python train.py --num_hidden_layers=8 --n_experts=16 --moe_layers=[2, 3, 4, 5, 6, 7] --router_score="softmax" --num_attention_heads=4 --num_key_value_heads=4 --head_dim=64 --vocab_size=4096 --norm="layernorm" --norm_place="pre" --warmup_steps=200 --final_lr_fraction=0.02 --max_seq_len=768 --train_tokens=436100000 --max_steps=3492
Below are experts of layer 2 (counted from 0) of a mixture-of-experts language model. Rows are named router (the router's row for the expert), up (a neuron's input weights, with its number), down (a neuron's output weights, with its number) and show model dimensions 128-255. Each number is 500 + 50 x the weight over its row's rms, rounded and kept within 0 to 999. Numbers have three digits each.
Before each expert's rows: a language model's description of what the expert responds to. This comes from a sample of Wikipedia text that the model never trained on.

# expert 13
Description: Consonant-ending pieces in the middle or end of words and names, often after h, e.g. h-as, le-ach, Basileuter-us, Hasbrou-ck.
router:585521400467490538463516519519524532487466557517588461547467606550529502425383550555448517534522508473544550441469467534546564517502533456497488445636392474556473481499502495509491469460502529505513470394530466567542429482624510466498422433560528484481416401507473453551553481434519479560527430584458484441445501459503472630455520423521457524502501528574475519450552540401482488522447
up17:495509575560476434569576458537499412543552514506569541529658521510503601411501494532525515491541504502527424475466466586490532511569502431504516574492461503443514657588516519514485579509526504539447444528581547474532538447548543468454493540564539492471456539495489561487496516404452458580624559480513579588453512500471569537375461472441550457480518553504478534447507509517458515567433
down17:479504617509524442539557605534595486502523449509506455515358602516489469491447526510483540479497461513539456535487482526522465510450601441488420451470459545599639475552475490402544450397530513494491478480539590456477497504539482535462532469476512563501493526390515464532447483477583465545462498503408461537480502559500467494430484571469478523591512445504511524515555466492538410494444
up18:538449481501500445449567457517520527502486505504495508587520589457498394456493543518587447565623492583447542394451440506514460490549641524519462510515527552500449549528491439532458504530535453530480518464467540482562506452546543411499418525566508467570629552493404486448562360531470512441563462393624495412423536447505478491430491535570491516502508513542506488384430468426507479595505
down18:566435512500518458511475545477530485496478452516499453497501524472491565514505523513450554586530479598609457520617536479401488491411498390466523520495468429523536498472585569475547520521500591511479310504437467552513572486446506545558590500484525521557510455542464530522482525464515404477433491641483548525515522576515477525468565486526488446533504506520528472497504487476494448512537
up19:520515486523466472548497490498413472522541498427546473421447548481500558537502489493422438549494474437406488532515624436546559459531522458497431487495512528639511492429532510447455518496504484509510429480482468531518528411518520482554380549522470442457549528474479496465586457545593483564447530478509556498405481475491428635476578489403618504515590488578513552573546468487513550467474
down19:519554505429477549501486464480467512414448451490476472528475516589454572567438494442588520455588406522558487468366541594569427518458469510546479464547465525514444456531607547489461518489460463360450556565391526509492424435486519491556516570503500454573433393497504478501530455451515530456447520504483493525540506567445522523493564451491432551505569570440444571478533534479552529557438
up20:529571533477504505482536424543535510542534513499409442505490465504544486463441592540511547562511422448517535528540472468532506523495488501629457450563463371490513520443476496538504590591536539519511423502514539455508617476607464452393481506520407482566570577490426525466481538503567451517543547561487500619500539464552462469491456412519527464393520459504527449548609419518477476555652
down20:480531522585387599453361502487415571436592516488507486496453579512547456460549574507482514471621461444527467501415474462437481561543472540517506484468506510446466502475537511477572566486519418486489482521514539512563547529493529471500537441490562555566461506525562490588498452476517488424557467444472508571475499440361434548410467485499521543478589513486436530447517629515422446497520
up21:528517529415420512506495513504445453421497472407423521505534538512510459526578454576496498461411511457556462557461546570457519514510472475400526396403428538516529513451443503524403455479495523534488577483603467545523496533552527574477497500562433440420561476520448489449527607480510442480539502697432488475496507500511584527464525459520483511480524541494506561536629490392507503525412
down21:489454567552479513442480487401545512504582594471459564495467489459542516489565445602548419496473463462461536467472501479572547591475449454540516504495560525492552445567601481521605528505542441427424537441486517527438526574503471453492517491515551523533495433465505545459447515533416514467515459491508522552506463437523513470554470458635502448476402442453423564587386544593499588489483
up22:488510520514431509592428497524558451510455566703482517529473530489553454573490499553426495611448450450530448478554512529406450463540527514485497483471527627584518504427565480540535497385468525529478538446509468472476518484448496506511566565442523552523467479563541492484533508435442500413519587627605557546528514497535441506480467484486547495507499448491577483518450509470454537470461
down22:525483464424497604467468543545563535569520574522512393497559582530491408535553496547525483479521474569457526461490479410471488570457507510414382392458482597375427525483455501523577573490469440482383510487450474520547506621505582507530487435508431506619495534524630519518501478509491484509392454511464525474484481630492590551497547487489492502453561536553503561442521555508536510683557
up23:594510450539488433489551581583568460456591522509473550396464488447452418525523503532632502518479577498471541498478463466567562539575540496570448532448533557439444461451488405503515464618443470424476392473492545519485527575533506506654497467454557457544559516480504446480516587569521496573537521544460516511347512538445521524468565499546524507434442508514499542522559594531570455502506
down23:404577487543436462499566525583504452484468586449437447455479413466547399478444484471604586475481583572609474470616488429497599628487576560497457489505482516566519495480479479532568492515594509435515468601448493461454478502604506538615539538600531393478478500479462432536520502604423530475495509507539492535479525497546408527532534453483491436479610434513493549453493463573486560462513
up24:639546521523473512546511543556474461499572523468448533494507528449537487509432441524589413539489493461583489555544573452619481505463556488571507510497505513568599471519509405519487473473573403548484442610516503444468575481473448509511540482562489486604406578557549500514585522539513500491533532459543443526448506459532476475488483561545540487513474519489442410520489557469537516484494
down24:458529495563473476457563570510536501478524455546411474481463491572427549514520474479489574474551534509485494483457476528536536463534593481460465558453473466519490459519585443537497552457523531458504374506438524508422475360620542446478561581482481432506473490481494468484408594571470503509560480527443540489507495520592458529511521455399597530520480536454472603462429420495531501552396
up25:545448476510561586505423460458462484543472510469567524457463524588445415457492525471512386548596540470523454490435514563498474516510551457493584548512455603526488421486588495515488455498526454534431558455644623555495428524511565601449475500497565413510448460520454512555488477500578483542477495510471508490528476418414525465493447416615496437438484479552489613495444365520509524536522
down25:543477493469442548376488473454491382489512459469498371489532513427452537514389342525507458411504512395531456527487592543521509475544411503475442520448512462506500556561454454487448542478507572486430583467465442570557498509513464513480567519509458453434500514519560526591536536527486489549523484555536417469437482506511499455485572569555494528505508521504494372554514518434475516538597
up26:409495489574624594508306537440436503473544455452453450550530491452512454415478461517601528451500509496438607504551456517440540463478492438447424490443547425448461562505532537543517418424506506506614482471611577477487569492455535480590483554526545488542565446543454479475573549452404586529508557480569558410535503462484571463406401492540480530542464444429505373507461442595506535497489
down26:531591588444471474544549515539498420561461469524509438572478529471480520466433477519468431518489439514508522511469533533454394562488492403397468430514516413424491568491536482516526539476509483470404519540564464546564578502514432483432458496461562544530508477383440453481480431446437647472401490529475467523476553586506614434548490409524531512495628542453553523483481559522472530513508
up27:494485520430506554533411468553499606509358610550467448536634471566476418508507465459476529483507533510477494493460504460529530524473525432531589507577551429444527509587513509413598500531561476499496520510528443477485507492629511610497498513492487581456534510385487563499475477488433554484453470506553480416543519538566381468510555548441530573579546482521512401430554443610455515560458
down27:536405547570509519472601491515489450529528454482529587519474542450482524535518428506547536579492442409506542518480527440486454413507434567547515504456445515420502409592461447525573457494495528449528554549457521405447640475492436491518533542489433597487514545447486579548470567441612446474560536511512565510531588549476473410523542541583441462486367487488518498475590634555523500518492
up28:420477487543511547557461458492548454436494477558535474496572535505478473567570454549484499552386567488537469439604525440455459458412473500599489550583504519445486582560550519507448476541482461569562485427549559531409501510548492507492431560444527552453447516549524471516480531481447422475536500449601500475496499526493432475373434468450489465530437522411497470453353471523529451519509
down28:505436548430471509493597541514539564582572538545394530505467400468520522491443542501510412489514458564487488500529499467417496393525535456501543487423517555499445454523511408466501506531495453530399495538517525536545444527426542462597492414384586450491445539585384503484534450511503456509538517449498564572543508503622546507471452492453430548512503462558474489473500443539458583436408
up29:527428482493424565476540548444551433562453480437505501508489483448490549525500463539619477489469429522573526541493519385550567506493501479444476577455380466513525524480545460451535422597522502560460519538490495491562588518495454540467578468500455398469456592583513483520492479532499580435472499531557456516608572537535631588511533514495440466490533534427514500521526501477452405469519
down29:572494517528562440544520512573527500547555532391475484480515563440484566519478447510500487428509475510402504479538527496594521357537482514451481516583485383496526588495402463480551561426605485487495547521578431538463429516489495528544509570509457573532491506566534560560523472516528493584552435461461453527561424550536536613543487449564355506497586604506537522460452476523482461483464
up30:470564456393421542492462430543498604593503449396519539555499534555532468544472480497466531505450534496449591501423530532439454489468499528534532518486526479523518448510499511658440503444467417542482528470454592555497546494444450502482547437492537574513503436557487476438476474529503517384474547415465603625492515474497475542468485530505488408602593515463582567475562487536561485465512
down30:486478471509424506455438466394423451434479516534501499521536452549543540414567476488569444405485540506487512514518485473577407551487563570516488520447611502547501533517498486448339453496553530439532486521451421442539565494399582480513536475555494423489487514468554439474515513437554536533505447455455521430448523479478532578594522435514452521512472557448539431507531593523481446513449
up31:462503515499481424448577511553504514497437435511476474511550449373478599480539417526326511434526510523477518538475545477446453504514519514472545512551464511506487496476452490512453468547434485495574525446416405526511601550620415602549489569450563539542471550499502544562491525552437493422489570558556452507534555473468462518499615516466502421521534477501536564504535630540540509444512
down31:477492471471444572507413413534489509485481459604479514426497491509478482516448437490532372526513501469480554468387473456433522518492472480457471593452557369454526442535516508495672555479516513531498450488468548532494541532495493476526535516468464535489481564391436427497561518554510474511546552509449425474411496523465562557549510494517403480487540426478414426472426498496446487416516
up32:541417589463444480486487528409486569500467474512448531432538532535584622473484496527572495480448457505472552536534520409563523468517541434515501536470469505517523477482446487491507518455543515513517525488496499514527472558443547510552563537482547490567514537537494539551614463493442518498512572488448439458528430524501520565439491396424501397652535501409499453494626521469400552450493
down32:362474466580484565506466533510435516479523503542499503444508487532419450476586473456474487500444536511398436563555544471397521502519525542557543419470551478577477471551466531599496408571473485549480450518432540543536502462476606427474526491500475443499456495535548524564507509490464451504476443523519527569476522499471528547445585547599528503515485589587421543508460468543521520520563
up33:559467504567469500439504478396508455545466533441534492461509553431489462578471564484542573419552499531447470521421556384483393503584561429501441531535503467490504484509549523526528538458440496557504453490545563512465424465479560483432529524507497491534479477489465431506543425460555561496546453511483547539522463559443531435551577553521478480505531521461493502524393417525551504581429
down33:520500496515481508462513476560538492515533535462549534502598498557470437452546378519481478484424498524597528494464477501441528523363503545450439479516441494489510506498461482518558544490459424449502437524498455405458418444368495410603387543543487469453526551609472466508542508463610406478514434540439489492466530605555428494551514530559539514506502575505469477580487534536565499491524

# expert 8
Description: Word-final plural or noun suffixes like s, ers, ies, ions, ics, as in agencies, 1970s, generals; also stray capital letter pieces.
router:442493538574599465540497497509483432497588387524489499556506435467399468503488494416522522416430508543590456530499517460505309488475531418576549466425509501601491468502531503602467429486475478395483536466488484466388529442455519467457521512469461467482460414531452532545553474541467509460549475436495400529492472629495577450540558511501485516503529525370487514523480503450554480501460
up17:582502522521443537574566481476479433496475474463498533494476521540495446503518425569463452466520425442501536508456488519557409611483438495521514481473481570495412504478566480518487461550438407490464524589415514513440473497459542506526500475497544587530487516366524512421430441490549543322519483504504544511516507654432501508371512451480425498412456495555525517506440466446543423475517
down17:515526478555514496417487356433471607546477447575555522507446460454528479484476503474528429525522399473403499515477593504489419439550522505434525431459504480460476510476520549529491512547502516446490513451521446553499524509529374493484505475315379466601407477585519449530463464505487516518546560509496502471457524611502476504496494486467442474451597530494537484504525538526398404465561
up18:545542554551454538535542529510516405482531548549484512489439451381556491509584448460555385428559523575594558502278556514541473584471601464498539463500509516603425430562525470471466523441518519422486382517541521540549542468512448563466516543493542527498503464539449576494540502506407559487491454542463445434483521487507511492479540626472511447492483499552489561532518399490476549607444
down18:519599482456516489407450569513568512485518539336484507486504433513511424489409454497392500410564479445469557426550548459519429516463445480523478527566516520525521457584514495506497546530413546538365531496460637480494495429500467467467542608603380482428528575547555377522545557575540477452396424438520587511553419402523483545494551516558569447457516506541491487518506440498486474439561
up19:433475526476500491491543631437490475482422454531521567560490545502533380388481507446586563478490493483533429430491488557537532431371530503448556479540401521589515472489449459487544511504551542526456489581611497485501561456527582562522459576502503511534504490521449525524482507418488500518541452543501421568495414474443479479543463491570571467483449363547521471471483527441536452546523
down19:577529531476633503460505478556546490582508531530536488505475533503580495509550495468484482537482516395483426607431493482521551558518485593502501499483434491442477522437507428599498402416439516603529467560482515508407534456548408515656578575495512555479521496489549475522515483500495533456537596531454640420565429551509527525496564570475411509508550488454402419457537529486459486498531
up20:418486500477524568497474528558435518520571519583497456400531488585485502472427563638473385542528468515469565433404543479580481550490528536446462467488560463481445435418495402465450400525465497473545513529491422521439456476468566527449468464431442416584501510457479551468558483549471356492410490424525512489464535518485553460503500458496508558600474506495476491517473492557411522465568
down20:546511474492437495473580538546577483457550390513519466510618550376522503461523633517530546547480483509528526566585426461562543475538499495470442339496580564529504467503555434559444578548461539560423450501554539518479439491576494458414406510562526496499534539395511580464480510440467491425454519497450495563453555525477482500436568481544455450538513457479496562464558555483494480463476
up21:450583424504487516515563487446474387477553540520470558383447546444521479492489547556549553528564527478499564511454463430461548438483472505491453600584460497488492487542397526525491449521491535486393575478552500381549462454544543465501511510477513488552509496454447589520559478555532543471557369492603455513535409439478469494527524454543485527489512453548568493557470429517485491530512
down21:452507513438418518427531503607531659491512512497554537496425518527539466550550559457547509498561529448446469442482466601524508509558510464472541552481567544475487480540499447490510505529617550490542457594575502440538439548399509570453487543588562510568536508461415520575484572436514452424478484523454489473464554432442427546482487444534530543502486523563491477454522509514532496471523
up22:581459464577485554585474457508442515474469612497512502535422536476489496439511537488603382526393416572530535467446366494494468529500522481473581466523461456519503420525536463610512442450401491465469476480510486533470480536579539530505451535568482472449513535569482539592461498458448485492467426449412376530554463510487512458529536503497517470465437576539557549521580550501568545454501
down22:521473540523507496502464514584510510424490523603519516444540509543514522516421457544508543494557540548515544517520538423404431461573583440505471429492422485515487548505391576514435652498503531616502554463556451496529569516401543470478525520420536495446504487529498587534499503511585485525500593455479469500514527518453520528467508524562451415428504484629406515569542544481469437489607
up23:518487546562454576397407563471501431461507468518473445518502549538450438462405539496490452484489504551453615470525493475492564564509582464478452488539488476556504405456449438600469492523492449548474444472400562475454445484560365449559475443489599434462505543467541383581516465430488551486550475452552524520497509486466516552531513564468524439524462593490452523584472499430527481510522
down23:525558552612485506456471495436543459529472478507520490567535470491519486532462493482446570461459474467513424508527521517513489486541504463495454461487510368439501540438562455566424520577554487537501446489486534509381417511527462524479544454450449446484523479450528462517444544439531540492390492508466474572470573481526471480517537548447488494437441587481543533584494552463523398589447
up24:549527468674469545572475525499587499476384566520408409486409496492439482435484485529463591481433500414416455499472480513558482480467502579486507495544506499504478502538541459552478477504456505485500547480497537520488454531521449491512510533559503477513454384495534590481539467472589420474390506450422484540555618521423540494527584537465501470521608516522494453531537453434587469534532
down24:456523558557499528480644648526416409517461458461512531450499555494525593562433467616459471492536500480397521547556546535408461485463510486527473453424443540464580630464515446436519511421515529489517457464449529583464538519429504466503542519489497579464459490463527577490516572533537458535559471530506583499533487508442512423480439540472548394488461384440513484492417492502426465535439
up25:395571547400470518414551474402549484541484416462458466448480496523492546471458555545481457481516543455617450561501516567471533566481465494558556496565543503485492561433516503595489542525502531417567595528479482536498489522540378552546565489510465511565475445521378372453518537464543582513421422483445504495527553478533479546454592464396488450477447508499521424553465491453466492491503
down25:539479457449461574480476456418482477536417513523456586482449477514513445527518530546486541470429449609535497507454598496402577539465422508487478428534378498524459471556488548492575533504414400443487439423481454551439464554510523500438533462560431463585373458525483468513542557522515478568523394493560382436438463516562470448469511523432430405537533477514433491467532486537540585490486
up26:573522478446489633508596563666492510484556476472460542442519374469380455462483533433498465395471465529385559481478462518438498487493428488497360528494580510444472476440489452521428528496447467520498486516528468468506472513543507449527499517472508501509509426529525479492462417400525460483533451551523542525497505535446484510579482506529489474572541448451482481509486481537541565535516
down26:485470521600468514474494559415570568515492404468492515470443430561510553529525437501495514505449532588565540504561429513501468401483432446558514493505497490520497543519485563475470551412535475468445586457620537572440486412508494450562496539450423511587555544400548441479398495402421421518440502530468475517462523508482536527492541431560505415469507526499499521519514493538651483543484
up27:539521538570536458526507461441470495602471479444554472479504447481515517413399416522480520552507553450525468444507527488476481513412475501477520443524500457461397510493521463513531494517399481525436512585420541479492499531485526612573472450519528558591589429410375483479564490535476557583412461499495496544518541556539491531471539549439657442479419474445470521559460527502496484579468
down27:460424536356583431452525553487591536496537482519398556512475461544443504506565478485445576458541512523494442537491507520512574505517513525454563491514480429493460419562495449435495497457503524459505565463538525574499547485495500425517581444511486471468567502462484422474500428541486428470479482481546511515489587580464618471542435518502510435507424583463451463534537496379547469530491
up28:490439590503486437477536512575488473485484523485422500564408527460498419393470516464532612487504457517534514546442549554503536506503528458470483486506391624554472511494443548626510620516390541460497457555558463507476487445429505465482480516432522502420568529509511594569534492431500599484507541437600465549507479521600443500453521511534528479534440415456531482375476581381542518548495
down28:459637563569417453585604457511533541562561482536474479441513483534429548460552549564490469495565478509469472509507515566479450543529478498533503442520552532530434481474412461496473484518415617506503494459561543470474566448507447412510543490385512533448486623481528548551470503550531546470530495483370545436467534489466529536481511547441572464549527529436557494450518439512415514554444
up29:590557518558496548495503495491491485421499482514505503525471461435471539470562538533502487501529497467418522475533413486503445556465494395442491507545482415586436447451497413623560459541521456654484491537427563408562488481444549601472424506456540481437530459518426658568546469451465427500477414523526484497542499424605483493475523447504531522468554494469484512499487514481523479575503
down29:508476437499563444577513568553370543423543538441484472545575490541478475433469564487510493524481456537460552515463413586500413517470407472591513537446482462509505538455479537520476518509520482518448433510596530502480557550486566508489494636488489488494575441388504548505572431425467559509545483514512439560490474588485469513531503569511541443507498537505549395405489553564500515611543
up30:424480479448359491449496497434458471579449449478581511551422588477526635580477435486518468543540482499512554492395454435513499498477514492425380442481464561563549433485509589528513541546517598522562411502503557552507484497408547464484465523557546528465512456493568486453471499539423513469469432468548429454489522547542496411505530510470505513534563502470545479442595479476482494452504
down30:496482468524394444501431532517542567509466502449403543587470575538569487571465422530538534597475449438470449516526466472570493455578492526408468594444496485461555500538438457578597512443512490516527479516634503522419504514532467441479384469531497494538523573420441473489477585459427566437524502525476461496467546548541467479524465543467513446554486454481560525539558535493500573445485
up31:491594575444435468535477525489523570545556490525504506505502548503454512608531529435501488463492497524516488513502535521454413507420480493495505532527464447636538462519486464511383459406417483389529495497520509460502556511495474513561419457419471487548521475545568504493556526441506617559551530484587557477410549471458583510501478514557390416464494492473454456474441524529464454538452
down31:558511539448509536481533533567469448520470528484666512587445499479419496485448477518565462532507561520478474534503515499538456595475496449474475324489548423488433507409501474540515496527520485424430483483519526541510497442539489492498529518521592445501502473559532489490618460625498472480528473452453399460454506542522521503502439589463468527475434421550528460475516448498456459467526
up32:409489521557527451569553517492665560434527412458488421582540512416529468453491491538550544486409408620545533497538582518464501437504553459529461545485417565590571495448471497605512455501482512566490565552427617447514516534487496546514593415403459489420579446480519458528529551518559473481530466517470469455525401449520534515590593480408475449481537564458526484515526459526506524517497
down32:498479594463457552651434488486429484583506482469528484578463433461463492399504521570617548487603468434493448523487481392587471450493527509576510531488477377435503445558532546533461418492502448462465435480470604567511576477426533481513550496549455502499396525520474604493521485441469411516542557464437440486474524534495493479538484498492446466507505482478554474416575578499492501540447
up33:459431417551511643558483505559489469524469513439436462453507485427589458530489463510426485398454469494534541392472516511433469530491524439454496510452534421522531537463456643470453490439511439492491464556592603564525464584656448502509527556486451501549560460503394478549518470486528605442477443510520471394494493514595535528424528549549463520516433501433555488530551584465538466453506
down33:502479469392599526456566516543459566474480510551447500513508540510495497513463521522520417497486503585557485533503496537502506463481435513517511497511524556415465531557494519421484567493405560600411480588440489523440561503521509453524587492502499488490552547584521481534469547522525477498450497520494522463396506583573540499559638511457500507432501413507505483555479567480479568638510

# expert 11
Description: Single capital letters or short first pieces beginning proper nouns, album and taxon entries, e.g. N in New South Wales, Bul, El.
router:483515564495661482516384468557540489505522477508465492461616503523487481596588382381580524482528511496420448535413504459481487483514459504526540538442492432478514500495519543543469564487508487446513476491499467538457538529406481519490589499506484459422521505567511507496467463544484473538466479507535536549487514467403422464539630491491522546487494525498487515510478494541498548471527
up0:555448543455401500531454394447515581529487396494528441433453403532446512485487496464513523499627489552507559452521557510500478540538510494549528520508507488523419507469421547493485404513469464481456521475434430407532465513552463544470540424514481521441501573469519482434532530454539449519536522390481512560494419581486555521394561515508484446467517609532507507429511462451469522584526
down0:522489404467585591390444508476521541580507503460492457483527392493516577508411554416496519556497527547498483413462510455496561496517538538380521461548505517482515439465467430476491517515459568601604511510442439492482499465487453566550495475464519433489454436480507515368482598531499485482509497460389521523564617491503463470545481454610499463515407518505476458465467513520513390519565
up1:556529403501483422476560515599504474513517515418528479499548498564523502498570497500479625560513433519400499554440589527442423492522465509443426434421469456533559509460528404575534567503429518433467462453532501412514499510422485366457516535507533555530530476521457490423552578511592520519436495424535480469508542515519501551514469478513483460572477500443597559513441544482535438500503
down1:412471453459492420484453407563506565547421434486495484584486502440465533589472544476514515498506489538540499466471469427462438404536529507440547483555559586451485482533538555533540532599556545537522449461507431476414526497512617490460483426454519487549458566486466512504543449549556551556493543502447417443416458513486441474558513597477448563437541506456532433454429515536463468527469
up2:506514514497533441514541462542499442510473425548420516502520432546504476515393478549419492490419504540430534530469433493550488486458553542516592521481480449441508473499538475459607535490494465471493487408627500498461602467530516495539394482512494469548498508497543586508440462521453604458493473440465438497495460488544554498517468504458456462479475520435499487409632512577436471489528
down2:526436459487483496518467609519486512433446534422506461589540582382439554469445556507465427502516453482501527465554523541454498444559578422416536485421465530485501523527582492456515534501474544556575505492482455470403555538493554539455513533538484466417542436500499457449597516593482461521635506525422511514554431445455512561409472498458612461575569496531443488546467489469523527511524
up3:484436497566566559538518470508507410592504551537463391561433556523426523554505485527450486461457502539581508472538477605481480505523478501534546509489561468438433488553450573485551491544512517486514540553546537447404454538515528441564434453513553434570513497516522507519462569579549532547485579545594501445463501541446476496502539515498458465523463508532630502408418372487467521523616
down3:463465445517440534523491538502449474493536540523494421564558532477516592534468560496460445438531530440607505531514503490443399550511528490509478453528507559490505536520431579536489479453525412525574548433486618459510452480440510445468513537516505443477478484501501583494431475487500546521511450604505514529532460519402470503432489525533515462469458537522509441525408488450472465471492
up4:516490508603470491545558434455492462584448483542479522538522529628437479486466496554468483473519549533490583442488493549520457563451580509554495473439486491489485503555533399492525566461439491477538431555324466514491509464555572520491483459449473525443558492525485600515587503408513471490520451437581502463505416572581487468510523518469440393549566538509476476522564516462439495522569
down4:442462608544462425364538486548518550491470414568516468437534462489484489508463551549426513525526526490533489655564533470525459426511450509584458407616428565539426547443422557560525434452448484511544407514449509500526534461438499520438486538505471513445467485585491426495530489531536421415536587507457578469601488575516419426441513418556432432597480422476553526465551469462452469404522
up5:510551432409452509541502550492530549577566435450504597399507502622485515440462498554457564530530538545553469451570489514467558494435452512518512451502434453492500639519463408537542508516457499595471505507488453494441364585481509540523519460551479490481507501543412623583529499474476474487419484472474433534605572593446500504512510548467447593467520527498382442406588518465482492542451
down5:435607587468534559455542474542576532576556483535404497529469516426500537466461539457494468600484443542488553487539494425502552594541558604576455589431558563501504507423483464497540552495451395557481511456438454467498520542552507461516517478480433461419439469637460537487474418506462529554489429482520492512429459426581484467492494540523562444502464486424422415505490497443628497441496
up6:514438330483478561645432441485485443460524451549457459576515540515562441512376506460520527510509470444517444421447482538565526513601527459537511469556478599541510451416514504400591444478516473544534492441524581481510494561554508546454428415464508478510447495474618438486508497511514444544508542634485471514433503528592479540469489479421454537468476590542482515594520462566501531545476
down6:453473482525538465482478534524414521525435500474494513577495579546418530488397483404439466511549569535556347479462460519487446523486607595542533488484443459456491466494541450492504496576444577498641503497454496555509462410542464459486490563473581516407423464467380544518515593510468531572597513468515483463463451525567496562540577540467497467514454533519520548489480482505472500518490
up7:522520471502492489449532497453502464500493384486397516505471492494484489562395529604515466515469494500473447480400421552383500482477558547482442481510542518511485350567393567528503545495495563469518574515606623428654475438456503477533618511404530606519482509475480613447501464401549599541493485552513381503441459484497582486429483494467523458484519444520515659467531499465611529451515
down7:533450522554546409512456405454488599470519457440529554509475481495489491409458590569435445436631528421554503454439525524444582418553551534500537523455478401506458551610577586447549496576600496475492479426585528532553534405548570521585584528591517623464476484543446507527557527493484481416525519458514472489504418543446494533445536546459555434517440496458522514483514533456561493540508
up8:537608458519472442490583491504472488476505513348492533555518476460487432559473502520462526448548496500536510531480518443530533528417493496484486517514471577512473463611459499579502494542539482509554445454572495509596509448501453509430551482504453397532429431492446471505478512563474516478372473510497457505546461489448592522620440535565486472431477456594429524518478536454468540505422
down8:438484478512584454520459545453489535501528454419444512477401509479493486510514513604494508482461461413470479498513466449549519556436502564499536507459456525546438469505507524535529602546485532506557501457503476448510571543494557581448452499466514528526472542491462531520438473505473552485468500530428600518408423521504558540420563516503471415499505527494494588474522542485544470511494
up9:490514559411486496533492560518465476506504538447508507534555638395546438467547498535511521523523515490393429514492521522493551487430443478475484458485443464451430510475549544629528526529423522497400467519572448471446443432567391482436480592475555486458468519439444500511490509496566506493453540472538559467554484549519482525532381481451523431542580505460510475428531521506482552450470
down9:572477491536490487505440502500487420478489540506502618398523540464539482538575463512458436535490600503515460568552507461485506507488536436464512468517529648532497522472517511549487500466522533524431525472555420440479535537502498450511452533474396520479549461458454471541496541511480525489580467419563426505579525537438533456463516603459578553610533573483482442437541449547424551515592
up10:527491464532520465448547537518444515488516491525572498506579519522453493538548559466539500507493505465432526479508600558370466634465561502570500486588498596458507488469441445577546479530488549507557457507419455562481501574476456435442485486564511542649478446450386514498481559491455558506492492457568420543524553448528517595492480553468387500509435529542519407468479492461542503531586
down10:485507473458491558491526573592557434423475595436523533494469455418522521480546543458498523442644518519516573483445490510555527406364516436352506474478517474516483478467555500515486523402480537430455475500422424603497465538545515546411515524508510483455489559468462495605317512524476461377473580474437512435470415447576471512420578553540509462480478485505476454430496468509492416455471
up11:532460497438414553420507587495504513509480438522509517508451520527585536627524608566467442519541514442506543505565569564436501469529477510499456526531461448506448497434505536479443531461417501558574530475466509565466495544535520532524472476474472505531572453467495513509469450527574497573523473499461516545566457505553606623513525525443530556502573463345480515481530498525612507501557
down11:480442601514482536492475726564442436617481498474636499517505432503504544459460511341497574521446425429537494507442543507529476436465480513529472500420558544461393492439501535516473494468451487484468489617507562490424495530566456493503452498475508556597466370463488538493470487480431471486509513454501418424424497517473521468499379548553535496422531433448475479520456423514507578479551
up12:495497433545541507609446437524517486432492477520509417452512417518472532432469442596548479490484470435508569424533476536541507498465545459486528515490574527413472492548461494489436508573573544512451494569461477503448473450475492498503526536516491484592498558428544544550540446484517474493478419465543427467487536545531518533582390446519461434474508458504535540479566539473462505374548
down12:504491481452471521546495381486522529471585501489467509460488500544491623453568575501455485530491423541594427505508537610490585522432448627538484492567637502556461555466472555471498535536495615508611509544469471585508499478468523532413542486483558429571491484513515569531492482468458452587509468387537441438527383405547447495546434523410483498523551380487497512486464441461517564431519
up13:584504515515493395531440537492445461546522407563386430473507508479555591520526499528541627645540476531535503497429453474491456406475497457552450429477404453419558464562502465466560542506440516474445583461515545466499563513521525438517434428454548522485511560558467519473633458459648487498442490441561461499516589541580467495456497519481514524425577565437467508359468499500494456492531
down13:540579488485505459537577469528460474472381455540538571447544551494435548451569550549515508541500477504513496444504499563553464452435582483478478550523620513594464456554551481419518521501459517464549548482383528447522553504430628489451529461509555509522480457496534519434469465465479480461578529515414488482555630510490516493432474443556564502452420561490515449517502496440488445516541
up14:513477375513523452540558495428544541507500482492539532504482500473515468571463467509474511464534350482459484397493410518455537488524596503437538520578585542557507491485473526494606510485425564404501440449509571534561461550458499463540495542516554521503510472415445457506522590493588552514460532560487556525483566451508431473517480476478463497528508496502556505463483483446478500516519
down14:471409543511486564555447544458490528547479550493565394521416502449537505516513473582457515538480544537438462477491557459441492534529459549430457568571509534527497460462525508553445521474576548451546582517637537526592427442480480464529450463584492430587503443528503424439543443496640560445517487495501495371451441428509582506421502408386463508504494439444495520489504610493528440469496
up15:567559494484464494442537542540545501512572519491499442532597550491517536535522478519459535467484541444511461565534563623466479513448497487457508482458535570552313557441522479479462437473515417426481511456486524601539476543533555547578500452431416589599429484559476512456516486492501527482516500548471465505444552466481521507471559512482537567518540352408524546457480495501462450471460
down15:384495524485478472518438479446472482456562480538455602531588585552557478454458491549501439531517520546487510428586564525432591502511489534444529428609578519554491545470511451407486542518558529504464505366489529577516488553465515554516519474461509441519525486482434519552388410469551496470539540561554473490571462467469593462609526582490441514509474469532459534470542523389480529535422
up16:455463480557517490471451547379394552597543531506510471478493504444520489462514528545502561392583481504532533465409456528560561532461536550546443432448473477450481549459503455400438485447485511502505466430483591482483487588437538625481587428516546537478512540519569515533442534507497531531481456533536440487547560451473496564498532460433514536454582533547548424532497504495411425485487
down16:557590463439510474476563502557584489548508475544498472505528558559456555442493509429522463442561547453562486549476523607478480398532519620488516534519441586460481504537538531552460469527531348460476496512418508547550518503574505535482519492555504504560463554506541608510556524492500521427520482514506594582437555535553523613523471445460584498460573419534462486510539549507516481391462